Weights of a small mixture-of-experts language model, trained from scratch on English Wikipedia: 11 layers.
Below are experts of layer 4 (counted from 0) of a mixture-of-experts language model. Rows are named router (the router's row for the expert), gate (a neuron's input weights, with its number), up (a neuron's input weights, with its number) and show model dimensions 192-255. Each number is 500 + 25 x the weight over its row's rms, rounded and kept within 0 to 999. Numbers have three digits each.
After each expert's rows: "mostly gets" lists some tokens that are sent to it at least half of the time. This comes from a sample of Wikipedia text that the model never trained on.

# expert 85
router:545484496502524491508512545505513497487480504465496484519519499465501491468544500519545440462526515476472493508504474496476462495506502493464488522487499518494533520494466549477512472481499453
gate0:527487491487494511503500470526505532461519489537492521487447479515503461535514533505539512498469497517499523516452519500458478496508488459485480476515519508502526482482480518497441511462558512
up0:503522506523446512492469484529472517501473506500500471502526512490489527451490489491470464489498554516523495460558520520490487535520505540502479512521507527494498506475508469503567494506506500
gate1:516479474510495495517511533521501460468539498504519505492495543454490502493508484467506495488487499510503464475514474515486492517507477497546449548532504522454507505534452509481552518508495488
up1:493489490556464514505476474467430511466514563504488524515530503506527460499492549515511460509491479546499493500484486512516485467488536498521507486492523476504497492476502523482469516526524453
gate2:556533543544488485528481510457502508507493498501505491486543470496534474455495512530549501491472499543493492503490522555494472493487497560489505502488497461466515512500539497498503482482531479
up2:501481491495465505499470493462476480487445510522521566493481522463529499475507521453511479492519490488474502507529481438463547501473513511499538492521485476500541477463471458509494498485516508
gate3:497461518481513497510498498510511496465511504497524527511478476526482490478527497509508532500506473520538515483505462506494418511551485480483521483488503521497513523535464512521503528462541538
up3:517512502514526535506495519469486483509518489469500515567505512514504495486506509480524534567482538542499526490471499487467498544474516558495467509481513507472506511549510504514477496497519524
gate4:499544465487507469512498519518523505442501501447518482482546483471510522521511478498507496478528486500460483515533527527486513475492470524482480525516495473504545470476514507512521494501509450
up4:502487508519511494549493469461502503495480501568551467485472466511529572488494515492475489481537483496492451466486518473466504508510502468497534451482499523502474551475506533501479451468485550
mostly gets: "10", " ?", " Candidate", " MF", "20", " Turnout"

# expert 16
router:508470486529491528519519522490475545516480511492492480512521489488480507435504492547529472468493540528482484516473547497451475533524464498480471515501486513503501498470423520455499446480474489
gate0:536526512497487518484485475515505474496501490524511502521487500489521505451536451477485470503487510461487472497544534468481496454512504469510524497497459507501541539493444509499499502526499489
up0:510503513485518482470487509528495483487486466496545483497502534473520512478516471486480506496479491461527514518484509482487461510488491467478522528475468497493463560532490517499495549509495518
gate1:509445504498473537513486564501503525466507557550537462495476450482431453488496504506486478487496508490458557523517486515529536506512471486517462507539537470528456535513488498493524503471499477
up1:543534513548475515488522477483496482527461473485494537481493495487532551506483498476511500491480488469532469480509471481494458528476514504483471447487473502459505476496497521544499545518440519
gate2:467542488497514488518509500481453499482511486466527512511535474480530476508489528527498472539519468502484531524463499472498520474518509498548477558510487508482523462469519551499488489524520515
up2:522494483518468501505497484483493480492541518483485508522539484492475482522513454510525438492525482492552495545540473561519557515529516486460454506457517473494518504468522524507538514523511490
gate3:498497521450489470476543525516485489479509509489515512458491547475506518490510485473512529482511489483457470515488520509486496469483490492511500485497503484521537572477518510483523481516496498
up3:515493488503508530503519538495511486508485469529538507518483538488502539502481500495489523470490507495475505452507529502497542502444491530508501496488485483476516525517488475466483481492515533
gate4:487476471536475543474481490524486483490491494544521485506518499522490526510487478518513509526480541466512486536518514521464539497546488528493547471480497468467504516499471515525489503487493464
up4:480549525524533444504540484473541538524496506472495519528484523491488477496468544488506513469507444512492514485461479484542466552458492498485417520514515497525494494508525508448511469482475482
mostly gets: "–", " ", " −", "−", ")-", "-t"

# expert 75
router:512494486548511489536535506506500523533478491491495492495515507471502527439513513544518474453507529514473455520466545512487475516491503482512469504490501513509537510483426531433520446468495476
gate0:547482495483491484493504477505516517473473499465481477539522536552456514470509491513501497514516505514453480499490520487443504524493500563508485510435462539514535480493512481494506496542500461
up0:481532530548501503491480511479523495498452501528543498492549513460558506538513527509532487475506514512496529511458527484499472473557505416496505485503534461467450526512467458495514491453475531
gate1:481533457517522506497499503509498482484464518522500513443470482520513495465504508455515533530478486549537508514519495457551525507489493486535517500500512483545563491520491535507521463528525478
up1:516506550498521504510516537485477516530510506499513462514522518458478562523497476531512510446507544478486485470492495521452512485492483497500488505500469482457472513519509450461495502469462517
gate2:520537510457449477499481501470511509500510501476494523491526555488487457494464518562533488512549485473508505544489487514462469525498515477467466496444499498545487485484528528470486524507521479
up2:516433539506445476518571503476506451522511489508537529513544557503538502511507480518484506520542506509507510503523458498456498518504504515515532479482519504479535484498539441546491512522504511
gate3:539507516524479472525428478509534481476522457524480488448456512532503505512480495487519498480467535497425456460530517479481492477516524486473495468482445510525492505514478486468497487459508479
up3:491541516504453510504461481541525453465459546521456500534453481491481528494497512525517501523512528526466508479521486486525488457536509501482539525516495491528493476499441499472506513475500487
gate4:477466453479505460500468498498517469476521495539490491489532493504455511491504535531466523490528543513505461472493501523480533505483508497501487486497531494504466561520457507490541532487500445
up4:476490474500475463491498481501527486531502522518464520538527464466483544487480497499485513471478491525543524484484517507481494462467516499515486504522536501506466485486485443516518550543508488
mostly gets: " ", " £", "–", " $", "201", "200"

# expert 28
router:520446504529478506538503558470511524484515493480455511477510495455469531486523477514556489444502505496487468530497500513496478490499471457508484502473491532464535491486472508487485443450499500
gate0:493508492534456506503517494491554469528472504443474510487457514506511460448563500551513527546482478468536466473488473462486528505525461520527467459541500488525462514509535489460450497522479505
up0:480499543489458506518510464472489429465488514489489467474506497521485493522471496511509517487483497527470492482538449507497480514470516484518450489487521474523462532517554499520485491484480517
gate1:501515475466485563486474499479475484496510510537511515454479509511471498461464522548538492516521536521471491524524494497460419529451526481483482495530504476491512505484495493468499434501501508
up1:525499487515485570477500506503513540496487519499541504479469514482462509488497498510484464568546516495518525540488512493526483522520526484484502476517507484463510502515500499492472488485526542
gate2:470487537513451483491506516479528544514460475494483471488507505517515513491532472518519464540538509533486456566533539502485474511493519498512495526496528512516444470545512506495508436537536517
up2:490487518560495463496516556461537493524501511480499487516475497493473502496499481486528500523510516498487470534544529507449504484517504510499501497490491552517504497509477516476522462464529472
gate3:460508529508498477476523534510454505503488515505505505496499543503474481545444474494517514563535468471466489493512479503532476503521512462522519498477515512512520518484449465512492495477473449
up3:490511527479496491484515506534489505573470574508424505503508537491453528557453501481502523502502483513536499494465517499524473551514514484483533545538496529491529507469481476490549491500513484
gate4:496484491531494516509497503503525519480515501527468440466533503547489491476449488485534550497532482492499490515524484515494457522518512509531492478473505540534517529518488480498487492541482480
up4:513461510530439515457516555472534495507494486472518485508498477506512444479500468529447500507520519482493449490478488502485500494526448445517505509503483521527511534468492498418500471481496489
mostly gets: "==", "===", "\n\n", ")\n\n", ")\n", "|"

# expert 69
router:523449447531487531499515520447481504512471466507508482497520510462486508475501503538508488464565548539480480525484526542470430508500459494443500542493481521484495503504494499468512495476471501
gate0:508497474550471518532499518485483480489504514511488475478507525474480492490531476496501536471496454503536540469536510482501516449485459479497497565509450469478494473503508513525495483525487540
up0:521510513468482536507476531553502511508455509514473511484463500460564500479510495506514509478498475515469487484469517552522495513491475523501453496514545545481521505501544476545488507445500459
gate1:433494485511514494528505465486515520489515533493517560496504480484521508477484508527505497474483479487527479473499519533540495498477498484505458506497513500503451477512498473500527513528522471
up1:505486533524423544486546514489496535496482505490494456502470563497523492499497515488525506517480487528523488502516494478487474488532467502510543525506479491511510515514496488498465515478505512
gate2:524498518473507526507551518451504482483547519471539478512516477517513500476543456484519505476488490476488506419490448531515448541515485505445520525497498507487501444485491501515492514513507518
up2:486527481501498535504486531533484537484504462551514485497487503510470516496532513472469522513504479533508476510501491556522482514503474496541517478489574509526479526501513520513472539444540524
gate3:554510446506488497512489517494469502483565484520491497474541479504519497483504536530500508494484534476503493471490493488484476483495505488530488498493578484529510470498502514526518489480500506
up3:475476499487485529509514511481556504502480541558507557510495505451477492515517474470506505496476524494512528528512477502538455483491530492498476522471481527498488485510526505490474482495472480
gate4:511477472508505465454528495512508482517485511494491518513521498432455485502456495508511534540509487513509484456531510482493450485558483497519516484498473488509489454498490507520492489510460535
up4:492489542481508516492498473500443441476501491463485460486533478533503486457519509479541506434464517475518476523500479486483511490500493487498447463493519518523481509511523525522531472497527506
mostly gets: " known", " new", " more", " public", " local", " high"

# expert 1
router:514504498506473536514511544490501503531521507535474483496488509479470486487493481518492475491505468556516481494496520498479464514554481468508486468502510545497496441458455504490519469492496473
gate0:535470523518494485486572533505528489521509443525485470499547545485507471500479469501497519482498511478451555455514501506524476467502468486480494485513475472484529460468491548526515521500494517
up0:495512462523491504534530523500536511513531478563526499483477474520508480489503498504539516472483505498474523481503497476524510524503522509524506527515477511515524532543488519464507507479534546
gate1:547481480564539493502462503454535498513499505496504537529503510475449468452495504507528502505497465502469515549503460500503513513513492485518513502484473524510500512497497515493481484489516481
up1:486479480531544463525481492518535494529483499530518530492486510506524482538497517505526512471505539499487518470494486513464490499535521488511534500503455537500555527514539504520492492462461516
gate2:556491469477499513555564497534516532514518540511486495513495539487497471529540489491496480491491481533487472501468453501490521504554474512493500497527548570480492464453469459455481470533482500
up2:535501456494508511505546518506513491505557513509523489464514538487517500544495492475526508517500483490485507497492463512513521512526535510488466513522501558493491513486447469473506507501483501
gate3:467503500464465475506499451449501518504454497517485493499515530498500520475486496509500541512491516495517474438523484516492521518491495504479471532510500475508501521500470521486519493487506517
up3:494544536455479486526468486523511474491512493507496436508495483469511530454447474495507471529532509505497480500507501501431475482515501488478501506471518473447505503497514527524523512469495519
gate4:524480503460466490516464570491490496487556533511522487522447503500465519481507430515466471523536465493530506498499464496465498477519496500470501493480531512519486448450495497504512488484521433
up4:512528487487505537554447537505533508524493571488498485486473523485546499476445459517456460545491550539481489497563492522450540513493483506502504490471493500481466500491468531504497506454497490
mostly gets: " his", " her", " His", " its", " Best", " their"

# expert 77
router:519517475525510502471534507464466492543505455490477499496515440501477550493512540507513484438494519487504464516475494501485496481526479466433498501525432537496529516490499545473513494479523469
gate0:502520483522518489536467490497467478512503480517510468497486546491500519478475530508447502486508495513471512534483436499529512494511500525487518512520495500502496496479465475479465501520484497
up0:518486516553526469475488492465472527518497485519531495497485534496536520459467533525463523508495480527494486555493468486499490499508508492527510496488526507481526494490459517542488494507486497
gate1:499495467480493514441549519501467515477469477487475479515485468515503510456494525517538469490499478475506462494470473463481526514482525495479514517511466534525515492491492472519517442513498472
up1:472512485501514502431515478512492544530479492496495467513485494502500513459479535477495503517515512503545471526490506497496523493498575517498518522518500462536494524526513484481482503488546479
gate2:506510508461546550492517453468528486506502502508489490505527488552501473502505513542480507467482489508544517512478462495495546505480475462537510520491503514472510511493475532553520478537498499
up2:501459491457515549498523472475525498473488506512480465551526459494493491511496460514490501456491494496520514473506448497475508511493503486525473506497527477513496505480517506516505454465492489
gate3:497502493511511487500535528540478558552547495498493508456527503485455528526501517532506558471480469488520485495457494501500517489479497473519545472522453533534550514476481527480519509536498500
up3:524511484474477518498517515509452496531485507481477474510511518522508500520493497484491564515493473520529506501465494491510448469526450497508512487543472498507474460490482490473495466525508486
gate4:490529499512463534527503523521492468495495477500486512517489497525491533520527522469532499540460481455531505518508454513518500505498497478489461487488478512490488514467472488522491451521519512
up4:498518538503499499511493523536477473533516479515474500504492476528502501509507471453490494506463476494502512543528476518487500486539487476526488469530436521519507500473503530459482469500528507
mostly gets: " century", " south", " east", "°W", " Street", " north"

# expert 45
router:517476494509520517528520502471486535497476503515472455480542508454459517497512478520546475476527511521525489552459513480481485481513477447494487531517458515461505481483481514485525498496479493
gate0:479461477513505512506516485507538505494488493496509501519516496523479535497517500494488483478515472499456486457463518492502472458508506510489519515488478474466524533505536502533488447503529470
up0:542489471489492519484518528496483488503530505502507486459581533559492474500464458485520481472475440427500509479517492482477482540492480443455449533496492492485505542472537514493466486451520492
gate1:529508557471496466518507478521531479533500469481531488504475523506493518538505510490485497486538493504496466526489514472452492478481504498472467474485470496491549464466483481517498478502516495
up1:536518516515480468500503540491530503531521468436444483480484516514507476529536507511466481496545487457532519490527478513523503509545469512491470510516535524520492517518511505492520472528541515
gate2:499536499469473532464509513515492453495500477493448484504503497503498503514518508505466559501486503520494544498532499540533504494527508489456516481524481461467562512480470509432524517501488492
up2:501541455482469474485529508540500477524538473519512534492520514488507443494493531476503505535436478524497482546526507479510523523464495488530519468482533474512497508508510552525482512484496476
gate3:534490539497491487440506484498495521499503515505486521512479497490468475484494503487537495488512535552501527509539488518524485490477490492535499522480542511467541516511454526522466479489491484
up3:515506523482497488493481524505477488510497506480503510513517501504498467456460463521494519512495486510507560495477467507514497522524460511513499511517489465475475530470529472492448522499451470
gate4:518481495459489482519494515526490495511493459457482465494495443494510457558466495491533527508491548520499501524491495517446508522474499534463461521494517471491485487522491498491512549527501486
up4:493487530473523551507515506478508494497480491486491482506510505531483519518505518486525518514531479518444516516464531513456465515509458483530529521503537504526564493566451469523532521499503547
mostly gets: "17", "10", "18", "19", "11", "13"

# expert 82
router:524486505525495523504542552452505537534468500486485502452515520533482547486503495527493493508524502533486479509502520520468497512522496505468463522487498499497516478478500487486509466502446471
gate0:478487518464518472504491490514542497464458477519523473477515514521508467531527508521492499541500536500534518473515514471539545496488529468501461518446486500536541486493525525463510494512546514
up0:488436516542495461476524533527514510505501513544485483494465511469504528476455485502478545473500536480456553507500507511485488476497440517485502526545480509524463527540507541510496501452476455
gate1:509461532511478463471456500520523509492481489459496489496522508529502519537476491525504544502477488499511467494524496507490463509496531499455533554463471511498550489493500442494491482545507492
up1:477521528555482474532516476452493497471548553508513539486447525449531502486497497457528505464492493519473502521459479464494530523517491490522457497506474462537462492519488505512510488498514481
gate2:505510465517487494533490480497501484530457510492517518519502478535511492474510493504456490512485493498488463492536514459495538510482451469516482469469448492501491477500526501524489473477486461
up2:513477532486496523474512516484499482484503493555472494481508466463512454478480491504477460430531488486512494498511524524506472478487515521452514495497526491458544481488497467502529496526488557
gate3:536474499513503512520482482441497496510554511498438489524479507489494468516563484478493508537501513505490463476498481507506473506524545518498510493490509520441525519489484508472493478471506501
up3:497546469493513497504530503579516503498481509495534526513548534474502506484481505525487528488483545492496523526482480481477485510466513491486497512513516471551484482504507520554473482549496509
gate4:508481534491506523473532456481524520524489493468521496570475492512483503506475520510511521504532525507545511467499511517519492518484513529524490489493511509462491526496472507486475488485487456
up4:474458494478506473475529518444503492507520496492490497512491471505494490488520504507454520503555524506495465496515503533502514516502476513514498512464511473488517471479479485507477525494441474
mostly gets: " and", " which", " or", " but", " as", " where"

# expert 35
router:537481496498507484494535513466521468512454475486487454497501505479495485451525509504521480494517529519488494510501534511467498503532474475494483501482469486477513471480469541499528503501490514
gate0:497522497505508532471489501482481536485473463463514524490470465560477491500511424489484458513493487510544523518496464459456521508541490502497496481547508483509523505504481535504514472462524480
up0:531479500508533501479500549452488535515538494474535453497480497496528484482455525533510528489527510543516479486526508484514483487479506475484519489496492474502486525468470522529481499511486509
gate1:560479513537499490509461498445477552509457494483496505510540512492493470486517503496490514491482510478558483525492534490490484509529478438511495496498497501515513457474513492543503530503534482
up1:553471530528515494459455500454508537474436474504490484497506509502529499479539537502504490502473497490571456495511539506480477487460501428493507490525494516504497449497537549545550518493488519
gate2:545503497494534487526497499534492479479492489519542518516518509519480509526499524475541538514542511520528522500494520457487530444518473481503488506539475475474509527509440506514506484572544501
up2:513508502484517552486487476471504489530501505501493499484518508470492462488512481567512494478506507506484514457556491525544491488507494490532503439563517525512515480491532508479495531462458508
gate3:508491510500508505498537494465463499484489486527532528511474520486487492507504467507528486488501498527504490525472514504518499524450570537493492524530474506504541520478501518551490460524505494
up3:487466483462492519492525449482488503499546506509508483491483443509499502459446442531473477464507486515528502483495458536465487508491475543496492454518506481547471466443480483478520512544494548
gate4:533504510507478472491518481488572487505496510527500549506498532512494515554487536501488490489513506478491530469487448494503493494560516477495477480499495463519485523503492498479533521460487509
up4:520467461493522515512497480454496493521528532511516489501484461479509474450529523469534494514521546506490483510514522539503469507498522519475489535525515485495502531420485484513524460486512528
mostly gets: " I", " By", " One", " $", " Super", " USA"

# expert 5
router:537474496502523549520548526495494527521503514480465457448495457490500521473536522501507466438493509494471481525487546524473503516563467475513468539494505507462539479460458508481499436498486467
gate0:499475486458471488529486486504484509479541467510515552486481491497483470512496508494508503465452521505520497505496491485521484475474468542539502551474518507488564473514498535492516495496531517
up0:503493489522473495494464528549532549494449518506508516497525463480527493464507444497517497483538506505521465493497498492545524502503529513452492536476489524481490528523484480552513535552464534
gate1:506515510488488492542453491529490491508442510487481511489527490520466437540506559520529493497540474527520489469495564483521501472495552534499532510546502482459515504535446510465546492501496513
up1:503505509531454528544481510475533520491496498488469520524472490478538481494499503500497516463526502539490453490542543468493469523489492531528501506497511524540520501514452453470508493508467501
gate2:552560549491506486540486544464481484533527541467533493522483520508470465553493518526504522507532489475502535477526490500476481516513487525513457484501487487481472521471536535549485501499478480
up2:513545492456512485547486534477475482545482527462540483493507549500497516539519509541486510509498506452499511497501464489505482524513498500514443504463482497453504481489521509542510504514489471
gate3:506503516469489493522489478492496480463467476537547474461534554516539481509539534521539495522443557513475480550502526534509476476531521512511475555468500508524510451532503522532501481489520495
up3:452522495521510528441494531494544505525468488485492497521523488472505568463502477499506511549503515498545504473495467498474496523466510463444515533504538589504491531502512499513524490482484518
gate4:493517519513507506478499533515440517461554494503496489502511520505505532550462485492512502519484490520477470530463487532471495490523500496484461548478473499494526441510491495517478545510464465
up4:517551481472485420481470520497515541485502504564523513542493510452516495518495550527494526480444516512478480500508483477517482510483480466523469503516455465542520501487487493481548491571485500
mostly gets: " |\n", "\n", ")\n", ".\n", " |\n\n", "===\n\n"

# expert 3
router:509492448534480531524535499495506436558479490485479496472497499502489523485496457539512515477511512477465448515464531510498472512524524491490479510495481484490515497507478506483526473464477479
gate0:480502507502484482535517503456536448521506519512519474501477519490478484483474467546475523492493513503451509512470523514465534475533495516526431496544537495500530483519501509492486505507507525
up0:453503499461535490524462494458532504496541530470508506491513468482474513473482480552524523526486498513478497513492476520505434523497506478539478485508524477571493498538527524460486476500503505
gate1:519524467496507496511539498505534572501488452498496511494484463528534520476458462480499527477529492473501505502504490495525506486512541485501508479526528501535525484527495498482537522522515486
up1:526486445468497552549545496470558541477484447488489501504465455509536517518508474498513508474512491479487495510490499508530532450495552506507500470528537532523518460524514492481533503523521529
gate2:519515525517538494505509535489520490482527529484526498509437490520509498490499504548473527503478503518485501546494559478472468481474497524482514506520531509493501465526499545497488498492488504
up2:479482491468515473472531506521450501518541492479483549544512466518472516480516485451533518496523447500499540518505508531520539500494548521522471490459487515499463487497478472497487464481541494
gate3:519503561490523493499507529461509489495532491506519504515569469514507492509502482508498456495482493500522472538469474534522488531498462494507477525524495486504492506477527496552477514527455506
up3:488487502483530519487495478476560485494481439483491501521513427485500480514507508519491449523494460482487518456491480498464479486488495496517507532462534534508503502481495466479460485462553473
gate4:476474512480451500474535473511530496487494500475481491489464477468523514513503572474510500522504506497470520513524504474525441493513506489508515487498483498464521466508519498438474490499518428
up4:516519509547531487543497501483482511499496489530528500508546510535463510484480460511462477508524499534528506470484461518494531501507468510506506516497531511524475518510481509566512484525505517
mostly gets: " (", "==", "===", "(", "====", " ["

# expert 55
router:503495456514512509491512505491513491506472500524486504477488511527492510436498502559546508468518493531462463502491556487492500485537475463504469507464465525478531479492463471484495450477503486
gate0:470464494475490483512507488505498500519541497515506465509505445517446473447519493527474511477499523524500492461513495433481484477467518502481501518491494526501548515490476516495499522462481487
up0:510512441473499540505503445465512491484491504478521504498480490466538478543511496533529488488532511495516489506494498505536508561519480476526482475480534490501501506465497488547470487529527517
gate1:490510472496510498469484479482520476530476523513505457468491490519486507481529501501515455496509510512475478521526521489534495527515522472474486474521499525503543472510450472499515506492499438
up1:515509468503458520534462506509521496474502518555501534437514474523535517514537539504459539493466547524536513535489476469507495490530503468494491516495515506469508524488474511485489532512519490
gate2:466495527501512471470522507468466456487531465464489521481496458522533492508489518514502458515520532514501460470476521481494527486513508508482458543512493528512533491469527505511511498509518454
up2:542521512472562529540487461524503501460519454499539490478496505521479485497542507521538547454525525468562473499498493519520495490487472499497504483482518521489454494521517523513495538472512521
gate3:513491522476473502482460503526494478501545493522493536540486516536455497511465494507502479500434475474468488517472499507450503517502537481512535455483491502450545490470475485468486506503468462
up3:541497523513461510548536455487522502490499524495489501454517507503565477520532493511544511513506510569496494471498462451523499479449484477478507519483498524502458524511540521493522511492519513
gate4:496514478488506502497499482489484529520505518483476520483488463520490481478508514523521468494487495493488463486547548519498544474469511541495565497537532487538515491479533502497453466546484464
up4:518513501517499517458492463507528494526521526450476517529505457495467503519498524497527470488561450491515472489563522513504561468482508480477477481483482479508518523485497526550490482503478525
mostly gets: " K", " T", " W", " H", " N", " M"

# expert 66
router:509497455504504513519515523498483516493479472515486468491513475475491533496555531519487480497533514506493457525472525530494456460543496482473506530523464501473513451491488508453507476474471451
gate0:499501502453531529512501515447530508493482497493520487484527494473511507470478497532468514519522520523499511537500485528502527506525453488492501493478541503511513466446566513515508479479462506
up0:515522533525523529478504529507472517520492479484537492512478466500492522512541479503495503509464485530480503449560496473480491480478497465533509483527559526528527511501524436463462472533538468
gate1:538496478473468462544500487521485479504523533478508479480537532479492507506482463503551508469504485500514524481481529551501453515489514502433466485486489522489479480488492535539496483469503493
up1:496497502490546479501460512489505510492491510489531500456496472482501464454491495504495484508522543512517513472505530491521526500504533498519489471463499502471518523483521495405485534471474525
gate2:503511533490493466541514506523498510520501522532509493509473509499510540498515483527522481471501475532488495491478493538482472462479520560485453505460507491495494474542551506494515536503476504
up2:553480538546486487495498488504545501512499485494472493502482511540484549493476533471530496512539460557543517513491480550501502500507502542488489491544478495487522524534494531473509482511454503
gate3:486474522506507469519531483501529472497483538495503559517510485484498479522515529455523526490503490488451511484484481483498481536487469463514498521494489466474506509461492473483484518470496450
up3:497498518517540496528534495572531511530538524535489484446484526486525532493492508549479533495476508476512498485509467486519463499491485478502479524493506483445500491486491454535491451428495481
gate4:497522551466454488455501490516546484512544482526504497497501471471499550483478505495491508496529445538514553514478536496477504467560478476467540491498496512490514518504480468510486491502489497
up4:488481461518541545532506477485486505481448497476500465528524485501515476483489539527512491486496476498482456464481445550507508518456544530458482494476491509525489464472510479502458498503494516
mostly gets: " the", " The", " his", "The", " their", " her"

# expert 2
router:525458461537462542471553569453486483495442523464505514476533450528493533464517486478510500497532523518500497493499511487510465511507486438508512518439531484462535475467496504496540474478482497
gate0:456500448514499494524537505494541470494454529451484520515479477522448503486544520515512501448505549493494501511537506537475512535519518523452531494499532470472496486467516493520564506481530464
up0:510506559464554512470546485531438469491551532456462487487539509483485514518486469495507483522486515499551483463499511502503555502467477481498503496498489505516470467502469532503503491534462505
gate1:473555542505483527464519487526497473505478501550523503507500487469500560504443491480520468451492484493466478516495511467492472488493516505456524493527485528475522491488490490490519486510517529
up1:460492507529536511531479479514505530522541530497472487536463518531507466519468505472503533480476537542572506515528460528527488493518486469453500464454485535534502487492474537507513481518510474
gate2:521500469531450521532526525497525483483495508517523490529516490533489525537473497494462459501456502526475480443516537463506545521484495509517499467500527505436490467507532491514506478500502496
up2:553474543543492507505477528553514486480506502487526504512452489488560540548520509488479477470509498425485460501505544500523505473514520480512474520481520502470549515491530484507480528514537466
gate3:525491524520514490511490438461497511510466496500517498470528507490527473493489473524496504476532511512495538512493495528502507508448498458518512503524524462488481550523523494501501507478476492
up3:492460543536490563513547513518498497536496466478454470480496525486502468443539501524534537487483478534535533485503458524454496482493525476514495475517478485547496510493511492497446538477505482
gate4:516482513475455528490497507553536497466511544495509499479512470521511510514517502505499520517516509523492482520545509489509512527515485532491461533494484486486489540464530509465533485519483516
up4:474517519516541514434470529524488501545523523488489531519532462526507497554483508509486492509443499545495498524495457496508490502506525527507533455536497515481473505493526461504519480483489479
mostly gets: " not", " would", " However", " can", " could", " just"

# expert 58
router:532511451555496510491497551498508478494486470517468499506507522526492513460531500528508522502493514518486447505479559501487481479523481458484490473490501537482533475480504491460490447500529506
gate0:537550543489412484516501487521546461535557504498521490502513465501527509512503468506526494522526514484471479493497502470526526470463532469495526489480479498470520492455532503492504525526486493
up0:543486498501484556526502507495475515517510497511506517485493493512519522524431490497546531530490479502490484494484466494479512493524525582548531521469494525521571523493528513469503477437504486
gate1:501482426514503490529515523427534531504479514498478501514498489460481500488500541538483537447513488528487511508486517510463472520516468502532520470507507474537495484461511491528529498558528508
up1:471496506502498503508549498494491495503476491467494503500483540528542519493531499497497528515478513497545479437483415475571559501478476502473506494467483486452476506505499513522526504455459479
gate2:440507490496489517485510522482532526434491510513495521500533524459505484511483523445489501467450524525442449534530478467490449557521489479449493478479489491512558515464470484496544504511549498
up2:496484516496512482493448497489474489496525477517549534478490479475513482520521497487550498490478470458433474522531501528456492515531525476498487516499471508486461487477508443483495499542531478
gate3:490476482512511489488507526502535477490490455492522505525462515506480573531471488478483538523493473476460437531498466539502486483490484493487489476497479498489485507530499500492505522523507513
up3:504479533518491515499476481529483507477503515533477476491530520512484476491531513484515465500480531490499499439532539479490485481559523508469471485485510479536485452450452509519469513495509485
gate4:549499546501475444472494544511511463507478469509497483530505525529467486499513502508480519528505523495469505503535483496510496508513497507504534451502500486482493539460479472521459492528468504
up4:483488514517494499495515494512460530502477569437479485493482522528543443508534470485524572521494518455542487481528471488476506531479512499503489526540513489494455476535462492512526494467482519
mostly gets: " E", " G", " c", " g", " O", " L"

# expert 32
router:536497503516504519498505538488512474468476491488498483513510521479491528491504475541464493485516513525495459511504512516470458523519490502436454522479506492495508436510472524480489451502456497
gate0:515560544505491498529514521518493541495485509489469514497520510508514481498485484549505453445523492530468528498505473470497468536517522481476453466506483508494498468493524531521509480514493533
up0:446484493506502522493469478470459437545472511491472556488530545532477507535528495481483534553515486490505526485460544524505512472517524501460462513531524506477493534465476497474481481470495491
gate1:487483432478490506487516524509493507469535519483491563523486466501470486514555476495503522514468486483516456482489538543550531458479540490513529505529484484515534509462480466515535536512495522
up1:497494483504537488499520491524497475532456486481465517489490472485473513496503519478490521520473509549465526505490510479479481466552537480497500456503485494527501499563485479488469504517516479
gate2:504515497526498493470517527508493503488496464471511486493492475483549487475512524473487520486498432520474434551514471538492480500518521464458496458501471466478494425486494454516539483504517504
up2:518565489543501482508452479502509481503476545439498512520525504466473514497517511489494494543507508530533526487551532459539481490509484535477483502492489505527466524486482524472515457430488495
gate3:499467486477511558502521533507462511478526498492513461475523485493487486491484506545539513505526538542501486497517495493506520502500424463495466524484506504500474526517521535508474486527525552
up3:510484486516515509479502492493499533515469512524494506511520521506537526491503470539530485474465506559491496479488518524517468490474488518505554453473496455498526457518485502462474532512450507
gate4:540505559562519493515519468542460496489490470468520496484538498468563489521492478525513474539502513486524496501528500503511528488515500508474470508486522500483558456509472533490503471528542511
up4:509475522488530502526512509515474495437451482519529481496530488495542519512473517526495488539485532485480536509512497476504510480517464520483492488424496493499544487506524513466500483502509526
mostly gets: " more", " un", " en", " non", " pre", " o"